Weights of a small mixture-of-experts language model, trained from scratch on English Wikipedia: a shared expert of 128 neurons.
Below are experts of layer 3 (counted from 0) of a mixture-of-experts language model. Rows are named router (the router's row for the expert) and show model dimensions 96-143. Each number is 128 + 32 x the weight over its row's rms, rounded and kept within 0 to 255.
After each expert's rows: a language model's description of what the expert responds to. This comes from a sample of Wikipedia text that the model never trained on.

# expert 12
router [141 132 100 118 145 126 137 123 138 152 137 114  77 121  93  88 182 152  60 104 140 110 178  82  92 178 148 115  32 119 132  97 161 110 154 156 113 157  66 151 154 132 102 137 162 111 129 107]
What it handles: Month names in dates. Month names in dates, especially after "in" or "on" (June 2, August 2023), plus some years and place names in date contexts.

# expert 33
router [169 187 175 171 122 114 151 101 142 112 153  84  84 185 113  85 135 123 112 134 105 128 148 126  52 153  90 111 101 188 122 128 149 141 208 119 162 141  68  85 192 138 183 137 148 127  88 166]
What it handles: Line breaks, section headings. Line breaks after titles and the == or === marks of section headings, plus some odd mid-word fragments such as l, ol.

# expert 49
router [130 148 170 107 140 105 155 129 142 184 179  83  73 149 112 100 173 161 137 114 140  91 147  91  78 139 116 135  68 131 106 116 178 105 180 104 168 154  78 148 180 109 138 127 163 142 101 156]
What it handles: Latin-style prefixes. Opening prefixes of words such as c, re, un, ex, pro, cons, Res, as in c-andidate, Res-ervoir, Un-iforms.

# expert 17
router [151 130 110 162 125 112 163  59 137 122 189 148  83 170 108  91 172 137 137 100 141  93 120  65  90 144 134 124  77 170  89 105 148 132 154 107 124 150  99 107 201 119 104 110 165  83 136 160]
What it handles: Name-initial consonant clusters. First letters or clusters starting a capitalized name or word after a space, especially Cl, Ch, C, L, as in Clay, Clark, Clupeiformes.

# expert 52
router [134 206 116 135 149 119 181 120 137 113 156 163 134 182 131 114  92 147 100  81  99 100 133  61  65 125 127 103  65 152  78  84 160  87 185 139 108 118  66 108 171 129 162  98 183 155 119 145]
What it handles: And, consonant pieces. The conjunction and in lists, plus consonant pieces inside compound names, such as Metal-b-lade, Salt-b-urn, Ser-b-s.

# expert 55
router [132 176 106 135 181 123 156 106 175 169 141 110 140 146 113 140 119  96  90 156 136 105 147 103  72 175  72  86 117  98 117  98 136 104 179 108 163 164  82 122 170  97 141 145 113 189 135 166]
What it handles: Numbers in tables. Final digits or whole numbers in vote counts, statistics and years, such as 153, 147, 47.3, 1850, #16.

# expert 16
router [186 155 116 147 161 154 179 123 167 139 141  75  73 100 161  94 162 164 111 112  96 145 164  80 114 143  92  92  59 174 135 139 146 106 141  85 158 180  82 139 181  80 154 160 172 138 166 137]
What it handles: Thousands-separator commas. Commas inside large numbers in election tables and statistics, like 5,895 and 25,000; also some date commas and mid-word pieces.

# expert 60
router [191 164 168 168 129 111 176 121 170 148 162  94 119 177 103  89 133  87  56  93 113 115 186 114 135 173 145 122  65 149  99  81 121 123 138 124 176 135  96 102 171 177 159 116 161 141  96 173]
What it handles: Word-initial letters. Single lowercase letters or short pieces beginning a word after articles or prepositions, as in d-atabase, b-ells, s-its.

# expert 46
router [161  98 140 150 126 151 134 122 146 123 117  89 142 161 139  69 160 112 110 130  73 126 131 104  74 175 157  86 113 142  83 146 186 128 147 106 118 151  82 136 131 154 177 152 158 183 144 131]
What it handles: Second syllable pieces. Word pieces right after a capital or short onset letter, such as D-ouble, B-ul-garia, s-ul-fide, Pr-in-cess, often vowel-initial.

# expert 58
router [156 143 144 158 138 128 169 116 159 126 145 141 110 146 110 124 192 142 111 123  75  76 173  79  86 143 131 122  62 160 130 102 107 118 167  84 141 140 116 141 193  88 133 104 184 121  83 186]
What it handles: Commas after names. Commas after place names, genres and credit roles in infoboxes and lists, like Springs, Florida, plus slashes in units like mg/L.

# expert 29
router [171 171  83 120 135 185 126  95 139 143 123 122 127 151 163  78 123  71 155  94 137 143 102 127  58 147 132  88 125 163 104 139 178  84 146 103 175 144 112 140 127 102 172  73 137 138 145 199]
What it handles: Word-final pieces after f. Middle or final word pieces like ort, al, ap, ang, ul, often after f, as in comfort, misfortune, beautiful, Rangitikei.

# expert 1
router [121 110 107 180 166  81 172  92 169 118 155 109 106 127 144  92 166  86 122 128 172 100  93  83 105 143 138 152  81 115 140  62 140  95 164 114 131 157  83 176 115  82 201 138 176 118 146 174]
What it handles: Institution and place nouns. Head nouns for organisations and places ending a name or phrase, such as film, team, University, Road, school, club, County.

# expert 48
router [150  82 154 116 115 119 137 101 155 139 162  78  97 153 101 127 171 146 123 136 178 124 121 101  47  84 130 109 133 156 164  47 175 124 137 140 111 146 103 121 176 136 137  62 126 123 135  99]
What it handles: Infobox fields and years. Common nouns in infobox fields and headings (First flight, Years active, Born, life, work) and year digits in date ranges.

# expert 2
router [151 111  96 130 124 124 159 112 191 143 206 101  77 196 141 124 170 154 133  48 150 135 132  68  87 129 114 161  89 182  91  40 178 129 135 107 167 204  57 152 156 105 128 141 198 139 107 152]
What it handles: Word-initial capital letters. Single letters or short pieces starting a word after a line break, quote or bracket, and mid-word pieces like tra-v-elling, inter-p-reted.

# expert 63
router [147 150 101 166 103  76 157 134 140 118 146 114 131 196 138  51 173 144 105 133 158 129 108  94  87 125  91 137  64 100 103 120 119 119 154 104 151 161  36 143 216  50 124 115 134 152 105 168]
What it handles: Scientific suffixes and roots. Scholarly word pieces such as om, ical, ology, ography, ic in terms like Biomarkers, Physical, rhetorical, electromagnetic, often in taxonomy or science text.

# expert 15
router [151 159 131 167 135 105 126  83 166 127 154 105 100 145 110 133 131 166  81 123  93 157 134 100  93 158 120 135  61 158 136  83 133 137 160  91 173 186 112 170 152 142 104 121 147 118 122 103]
What it handles: Articles, numbers, open quotes. Articles, number words and opening quotation marks beginning a noun phrase or title, e.g. a, an, one, two, "King, $.

# expert 19
router [135 184 167 158 151 135 152  61 148 143 143  91  77 175  93  89 134 151 136 127 130  84 156  74  66 177 129 143 119 166 145  90 123 119 122 117 118 146  70 189 152 104 138 149 140 122 149 151]
What it handles: Years and dashes. Year prefixes and en dashes in date ranges, lifespans and scores, such as 18 in (1790–1851), 190 in 1908, 2004–05.

# expert 34
router [152 165 111 179 170  86 154  92 116 141 168 123 106 153 110 113 112 131 106 109  95  97 150 103  65 188 113 134  85 142  99  92 150 111 183 124 140 142  95 130 201 154 181  96 134 157 116 121]
What it handles: Line breaks, headings. Line breaks ending sentences, headings and infobox lines, plus wiki heading markers like == and === and table divider rows.

# expert 4
router [123 176 111 205 147 142 142  97 178 115 170  91 150 173  94  92 148 109  37 147 157 150 145 106  62 128 140 107 103 141 100 106 191 128 148  90 122 118 122 150 180 133 154 147 132 164 103 198]
What it handles: Numbers in tables. Standalone numeric tokens, mostly in table cells, scores, vote counts and measurements, such as 6–1, 1,322, 57%.

# expert 51
router [160 187 150 142 132 137 124 100 116 152 151 148  70 194 162 115 134 134 153 142 100  88 140  97  83 178 122 115  70 160 117  84 116 117 154 101 162 154  71 120 145 125 171 109 182 176  97 151]
What it handles: List hyphens, opening parentheses. Hyphens starting bulleted list items after a line break, and opening parentheses after names that start abbreviations, places or notes.

# expert 56
router [164 229  81 161 119 142 140  86 152 126 154 107  75 151  96  95 128 109  77 135 163 133 150  81  64 183 138 166  67 194 145 100 147 148 139 120 136 136  50 118 158 128 113 123 200 135 116  94]
What it handles: Determiners after prepositions. Articles and possessives right after a preposition, mainly the, a, his, its, their, as in one of the, of his sons.

# expert 30
router [191 144 136 182 115 122 131  74 157 137 199  94  93 136 128  89 145 150 131 109 156 114 143 103  84 149 122 106 126 142  68 136 156 147 170  96 172 129  93 134 167 156 127 111 131 118 115 131]
What it handles: Mid-word pieces after capitals. Word pieces following a capital-letter start, especially -ch in names (Busch), plus Tele, Native, Anthony, Polish.

# expert 43
router [152 141  93 197 123 187 109 120 158 171 154 140 118 155  95 141 146 155 156 132 144  66 171  74  82 153 103 144  97 161 130  97 164  81 114 145 190 177 116  56 172 135 149 156 149 186 108 145]
What it handles: Table digits and separators. Table pipes at line starts, digits after decimal points or commas in coordinates and counts, such as 52.7, 10.26, 16,010.

# expert 36
router [172 143 177 167 149 146 117  94 166 133 121 135 128 139 140 133 182  90 137  94 172 123 144  72 116 134  98 174  75 165 101  92 174 119 170 120 133 165 130 110 145 110 157 181 124 126 134 155]
What it handles: Latinate word stems. Latinate stems inside longer words before suffixes like -ation or -ed: abstract, incorporated, eliminated, expression, prompted.

# expert 0
router [148 138 126 121  98 129 131  96 144 107 221 144 151 130 102  97 106 164 142 148  90 151 158 137  53 184  90 155  74 131 105  71 135 138 107 130 198 126  55 159 179 115 165 117 170 107 157 116]
What it handles: Table row breaks. Line breaks and pipe cells that open rows in Wikipedia tables, plus word-starting pieces like A, Ab, M-ust (Mustafa, dust, Must).

# expert 47
router [121 167 111 213 156 158 126 108 134 143 118 168 131 195 147  67 178 126 110 125  77 132 104 116 111 149 116 146  94 121 148 108 128 126 121 111 152 160  88 178 192 121 165 149 169 146 117 155]
What it handles: Of and clause commas. The word of after nouns like part, diocese, Master, plus commas after dates or clauses, such as In November 2019, and while.

# expert 9
router [158 126 143 151 113 144 123  77 122  97 149 124 131 135 108 120 145 150 106  92 128  79 154 105  72  97 102 158  92 159 102  62 109 116 166 137 141 167  93 171 164 162 135 161 147 151  86 174]
What it handles: Location/time prepositions. Prepositions of place and time such as at, under, during, near, off, after a noun, e.g. trader at, clinic at.

# expert 40
router [124 181 184 142 129 115 179 119 148 128 142  96  97  99 113  86 133 148 124  92 101  59 195 122  62 144  98  83  94 118 131  91 196 138 159  50 163 170 106 146 174 123 151 116 101 136 119 140]
What it handles: Mid-word vowel pieces. Word-internal pieces after an initial consonant or short prefix, such as v-ine-yard, ret-ro, vict-im, am-ate-ur, f-am-ous.

# expert 35
router [192 145 113 125 112 143 160 115 150 139 172 153 101 180  75  93 118  99 104  97 118 102 118  81  36 154 138 140  52 133 108  98 174 141 145 119 127 182  54 147 178 110 150  99 151 116 109 118]
What it handles: Initial letters of names. Single capital letters starting a surname, role or place name in cast lists, rosters and tables, such as Dogg, Drysdale, Mother.

# expert 25
router [148 121  78 169 166 111 128  99 212 123 144 170 108 127 108 123 193 115 111 120 160  75 138 107  72 192 133 173  91 120  99  98 188 101 180 125 135 167 103 156 142 149 138 145 139 149 129 114]
What it handles: Noun and verb suffixes. Word-final suffixes completing a noun or verb, such as -ing, -s, -ation, -ings, -ization, as in paintings, digitization, offering.

# expert 7
router [178 106 153 116 101 138 188 117 161 182 134  71  96 125 114 138 162 129 161 143 166 110 139 116 108 181 106 185 126 112 156 113 163 118 155  81 137 200  65 164 129 123 133 158 170 108 157 178]
What it handles: Common abstract nouns. General nouns and adjectives after articles, often in infobox fields, such as time, people, area, community, important, Total.

# expert 57
router [200 112 156 198 108 129 136  70 149 116 145 110  53 149 145 111 120 168  96 130 110 144 117  61 109 137 117 109  79 119 134 138 165  99 107 103 134 177  82 120 160 112 124  83 138 132 103  81]
What it handles: Word starts after capitals. Pieces like and, ach, ph inside capitalized names and words, e.g. strand, Rand McNally, Hand, plus non-Latin scripts.

# expert 3
router [145 161 119 130 149 133 177  98 133 148 195 133 144 160 146 112 141 109 105 127 163 130 146 129  81 161 156  91  78 196 129 125 131 108 215  70 165 157  96 133 180 101 177 134 173 108 110 144]
What it handles: Preposition on, mid-word pieces. The preposition on before dates, loans and shows, table pipes, and mid-word pieces like ut, ud, ur in Hutton, Eudicots, pursue.

# expert 54
router [184 192 129 176 136 171 179 103 120 149 107  98 150 164 146  94 128 153 118 191 126 105 134  22  94 127  93 147 120 162  81  55 165  73 169 111 167 154  80  85 127  85 183 131 171 163 122 152]
What it handles: Auxiliary and copula verbs. Forms of be and have after a subject or "which" (was, is, are, has, had), plus short pieces like -at, -en.

# expert 53
router [170 126 112 129 184 137 221 101 119 169 152 105  85 143 148  98 102 116  99 103 138  82 150 102  99 180  79  96  78 168 104 103 159 100 165 106 140 115  60 132 153 134 167 119 172 185 108 136]
What it handles: Closing parentheses and ar. Closing parentheses ending a name, place or gloss, such as (Swinton), plus mid-word pieces like ar, am, iv, and the pronoun her.

# expert 41
router [155 145 128 131 123 154 128  61 132 102 163 150  88 174 100 121 122 200 145 125 116 131 155 100 107 196 128  88  49 112 124 106 151 115 154 119 139 139  72 118 167  96 107 143 137 149 118  86]
What it handles: Name-start syllables. Opening syllables of first names, surnames and places, such as Har, Mon, Gr, Ur, Car, Sar, often in tables and lists.

# expert 28
router [194 164 129 145 120 109 164  85 167 139 154 123 109 121 162 125 176 126 108 103 129  96 133 105  96 197 137  99  86 119 129  91 118 114 189  88 162 114  70 120 179 119 215 115 140 117 125 144]
What it handles: In and table pipes. The preposition in after nouns, as in only artist in, and pipe separators between cells in sports and election tables.

# expert 50
router [166 159  70 147 207 156 153 101 106 128 160 111 121 152 167 107 135 124 120  72 141 102 150  99 124 163 147 130 134 101 116  95 213 105 164 139 144 139 101 104 162 119 166  80 149 148 117 114]
What it handles: Mid-word letter clusters. Middle pieces of words following a first consonant, such as ell, ill, ick, ock, ood, as in cancellation, cricketer, Knickerbocker.

# expert 18
router [109 143  85 133 138 148 149  89 167 136 124 133 125 125 154 124 152  99 110 103 149 119 116  60 125 114 120 103  94 128 132  83 184 101 145  89 157 144  88 142 155 126 129 128 136 184 125 176]
What it handles: Name endings, title equals. Closing equals sign of article titles (= Peter Temin =) and word-final pieces of names like -er, -yer, -am, -ella.

# expert 10
router [151 199 124 155 164 115 137 102 144 137 128 132 145 155 165 109 165 127 108 127 125 128 151 101  93 166  76 170 124 150 153  70 152 120 143  66 154 173 111 114 141 100 169  73 202 105 104 106]
What it handles: Verb-linking prepositions. Prepositions and complementizers right after verbs or participles, such as to, for, with, that, into, plus clause-joining commas after a verb.

# expert 8
router [142 140 140 140  78 120 161  89 136 153 170 150 117 116 106  85 132 106 109 116 122  65 139 104  78 141 126 141  93 148  94 130 145 128 141 116 145 141  69 143 178 128 125 143 121 130 147 163]
What it handles: National and institutional modifiers. Capitalized adjectives and titles before a noun in names of states, parties and leagues, such as United, National, American, Junior, President.

# expert 27
router [134 158  78 221 142  99 135 136 146 111 172 114 132 170 116 119 149 165 151 141 109 145 130 119  88 124 128 141 102 110 106  83 162 111 167  86 147 194 112  93 173 119 161 136 149 119 125 167]
What it handles: From, between, percentages. The prepositions from, between, through, throughout before ranges of dates or places, plus percent signs and pipes in election or stats tables.

# expert 6
router [199 187 149 172 181 152 137 100 140 131 210 106  46 186  82  93 136 160 103  70 161  74 186  84  92 147  57 140 111 129 109  79 167 127 153 107 161 171  83  70 175 127 152 104 135 123 116 150]
What it handles: Ordinals and blank cells. Ordinal suffixes after numbers (10th, Fourth, 3rd) and lone space tokens in empty table cells or between words.

# expert 37
router [133 172 178 148 132  73 130  72 136 125 184 161 119 136 156 139 128 172 134 114 111 105 123 108  75 133 149 151  69 152 101  77 121 102 149  98 145 145 108 140 164 121 103 105 158 125 114 146]
What it handles: Word-initial prefixes. The word by, and opening pieces of longer words such as comp, en, pro, sugg, Car, as in en-zymes, comp-rehensive.

# expert 31
router [131  99 107 170 161 112 166 130 169 123 161 161 134 119 134 120 132 155  80 115 132 132 120  82  84 134 132 119 110 125  90 111 128 106 150 117 177 157 128 142 132 165 118 110 153 120  53 154]
What it handles: Generic event words. Common nouns and verbs after the, a or to, tied to competition and time, such as final, year, record, meet, form, part.

# expert 21
router [151 179 111 119 109 165 165 104 155 158 170 149  65 126 109 103 136 150 112 100  83 109 128 136  77 201 115  86  48 142  97 108 190 130 198 132 195 163  70 122 141 147 171 102 183 154 135 123]
What it handles: Non-English name endings. Endings of Asian, Slavic and other non-English names and places, such as i, an, ai, hi, ić, e.g. Nakatsu, Iraqi, Qostanai.

# expert 44
router [159 139 135 130 135 148 184  65 169 136 201  92  67 187 137  74 176 122 125 123 133 125 140 147  67 160 109 134 145 147 131  72 156 107 127  85 156 148  74 119 215 142  92 117 156 125 145  97]
What it handles: Sentence-initial subjects. Pronouns and articles opening a sentence or clause as subject, such as The, He, It, This, she, they, followed by was or had.

# expert 22
router [102 126 115 162 145 105 138 106 173 146 161 117 105 201 145 126 190 155  83  96 103 102 128 119  92 159 143  85 134 155 149 103 190  90 153 110 174 194  64 172 144 112 139 105 142 134 139 118]
What it handles: Clause connectors, possessive. Possessive 's and clause-opening connectives after a comma or noun phrase, such as which, who, but, after, before, such as, due to.

# expert 26
router [136 162 141 134 180 145 157  91 140 166 134 142 152 131  84 118 105 145 102 112 149 124 133  89  79 177 142 148  64 143  79  71 109 106 123 126 152 221  92 117 161 104 170 106 144 126 121 149]
What it handles: Colons and linking words. Colons, dashes and table pipes in titles, lists and wikitable code, plus linking words as, by, for, including, e.g. Priority Mail: The.

# expert 38
router [149 139 141 188 145 141 135  62 143 128 202 147 127 130 133 117 133 115 119 119 130 124 151  97  71 129 160 129  94 154 101 116 140  96 168  85 107 149  94 130 163 124 101  99 183 136 116 163]
What it handles: Particles and name openings. Adverb particles after verbs such as up, out, over, down in clean up, taking over, and capitalized first pieces of names like Sem, Sh.

# expert 5
router [128 136 129 149  90 108 159  88 133 165 151 137  86 149 126 112 164 133 128  95 132  81 137  94  56 162 135 118  76 201 111 115 162  87 156  64 125 120  72 125 182 122 122  97 160  74 117 172]
What it handles: Capital-letter name starts. Opening capital letters or short capital pieces of proper names and codes in tables and lists, such as Q in QF, NOR, Razia.

# expert 61
router [142 133 119 179 160 160 136 111 181 136 165 115  78 143 202 108 174 116 102 140 113 106 146 112  82 155 100 130 107 168  87  56 148 119 183  94 126 126  92 139 191 128 147 130 131 117 128 128]
What it handles: Table cell pipes. Pipe separators between cells in tables of results, stats and rosters, mostly after numbers or at row ends.

# expert 20
router [138 124 100 149 150 137 121  91 145 129 173 133 130 164 120 128 172 112  69 100 138  66 141  81 121 175 110 157 109  96 137  88 147  91 181  72 132 172  98 127 135 136 167 141 148 161 160 124]
What it handles: Plural and name endings. Word-final pieces such as s, ers, ians, lands, burgh, ton that end plurals or surnames and place names, e.g. Starbucks, Pittsburgh, units.

# expert 32
router [ 95  96 110 157 134 156 193  62 168 154 146 175 118 140 114 140 133 151  39 123 105 119 139 119  47 157 107  97 101 149 125  93 150  80 148 109 128 145  99 162 196 146 161 126 154 109 134 151]
What it handles: Semicolons and conjunctions. Semicolons joining clauses or separating list and table values, the conjunctions and, but, or, and word endings ic, ia like Argentina.

# expert 14
router [135 175 112 136 104 140 135 120 185 140 159 141  71 162 162  75 164 166  75 112 141 150 160  50  65 161 173 141  94 105  94 114 152 178 154  73 157 180  88 101 118 125 160 113 164 139  94 173]
What it handles: Latin-like word endings. Final word pieces such as os, us, ius, ose and to, especially in species and genus names and anatomy terms, e.g. turcicus, sulcus, Proto.

# expert 59
router [168 119  98 159 165  86 153  85 116 145 146 139 110 110 129 102 106 125 131 114  97  82 143  93 101 125  85 106 137 122  91  64 180 136 204 108 150 170  83 133 177 114 168 107 147 127 124 141]
What it handles: Table country codes and numbers. Cells in sports and results tables: country and position codes like USA, GER, VIE, MF, DF, plus digits and blank cells.

# expert 13
router [176 152 104 165 149 124 136 133 150 134 194 108 108 154  99  77 127 130  98 100 117 107 160 103  71 159 110 124 111 152  64 122 185 117 137 168 181 117 115 143 177 168 187  72 154 112 113 163]
What it handles: Mid-word fragments. Short word pieces inside names and words, especially plural s and pieces like st, ist, al, as in El-s-ie, L-ist, st-eel.

# expert 45
router [157 172 114 123 147 151 146  60 149 113 195 119  91 177  95 108 148 163 113  66 118 142 146  73 109 180 155 120  85 160  92  89 165  98 147  98 139 154  88 133 162  94 130 116 166 146  97 123]
What it handles: Letters z and k, LaTeX. Word pieces z and k inside names and words such as disk, Laszlo, Merkel, plus backslashes and symbols in LaTeX math.

# expert 23
router [123 135 108 171 118 124 167 100 176 200 134  83 112 151 105  77 153 164 120 108 176  60 112 139  87 144 111 142 116 131  76 168 102  94 168 102 151 149  68 114 177 111 167  85 185  92 142 143]
What it handles: Sentence-final periods. Full stops ending a sentence in prose, including ")." and "\".\"", often followed by a line break or He, The, In.

# expert 39
router [171 155  88 148 141 123 108 125 178 112 179  99 139 176 144 114 172  79 129  85 143 104 190 108 120 135  76 107 115 142 107 103 160 132 162 107 178 173  97  82 165  84 137  82 127 108  89 134]
What it handles: Adverbs and word-final letters. Adverbs like also, not, then, later, other, plus single letters ending or continuing a word, e.g. Lear-n, sew-n, L-h-otse.

# expert 42
router [160 159 104 172 145 192 194  66 123 131 122  73  90 125 111 101 158 144 127 141 151  76 181  66  89 155 105 158 116 140 114  80 174  96 213 147 124 183  84 155 173  77 148 137 177 136 112 128]
What it handles: Past-tense verbs. Past-tense verbs and -ed endings after subjects in biographies and narrative: made, played, died, sentenced, criticized.

# expert 62
router [129 191 156 142 142  63 149  87 182 142 223 118 105 180 146 117 127 128 160 120 134 121 129 128 103 160 110 109 140 129 121 121 179  85 163  97 142 130 108 120 180 148 135 171 113 160  91 163]
What it handles: Word-opening consonant pieces. Lowercase first pieces of words beginning with consonant clusters after an article or preposition, such as sc, pl, fl, sh, bl, as in floor, blending.

# expert 11
router [156 158  68 115 106 162 136  97 121 100 100 110 127 139 155 105 129 119  72 131 164 116 125  73  73 161 111 153  87 185 118 156 190 145 145 142 154 195  84 102 206 103 187 105 123 170 113  61]
What it handles: Mid-word vowel-consonant pieces. Word-internal pieces like on, et, est, ov, ot in names and ordinary words, such as Bracket, Alonso, sons, Photography.

# expert 24
router [165 147  67 138 153 133 159  64 170 125 178 106 103 130 119 112 127 117  88  91 170 116 126  94 103 157  71 120 151 133  67 120 203 116 166 118 155 152  72 136 204 120 147 171 165 111 121 108]
What it handles: Word-final suffixes. Final pieces completing words, especially -y, -ly, -el, -ely, -ary (philosophy, directly, barely, Hazel, longer).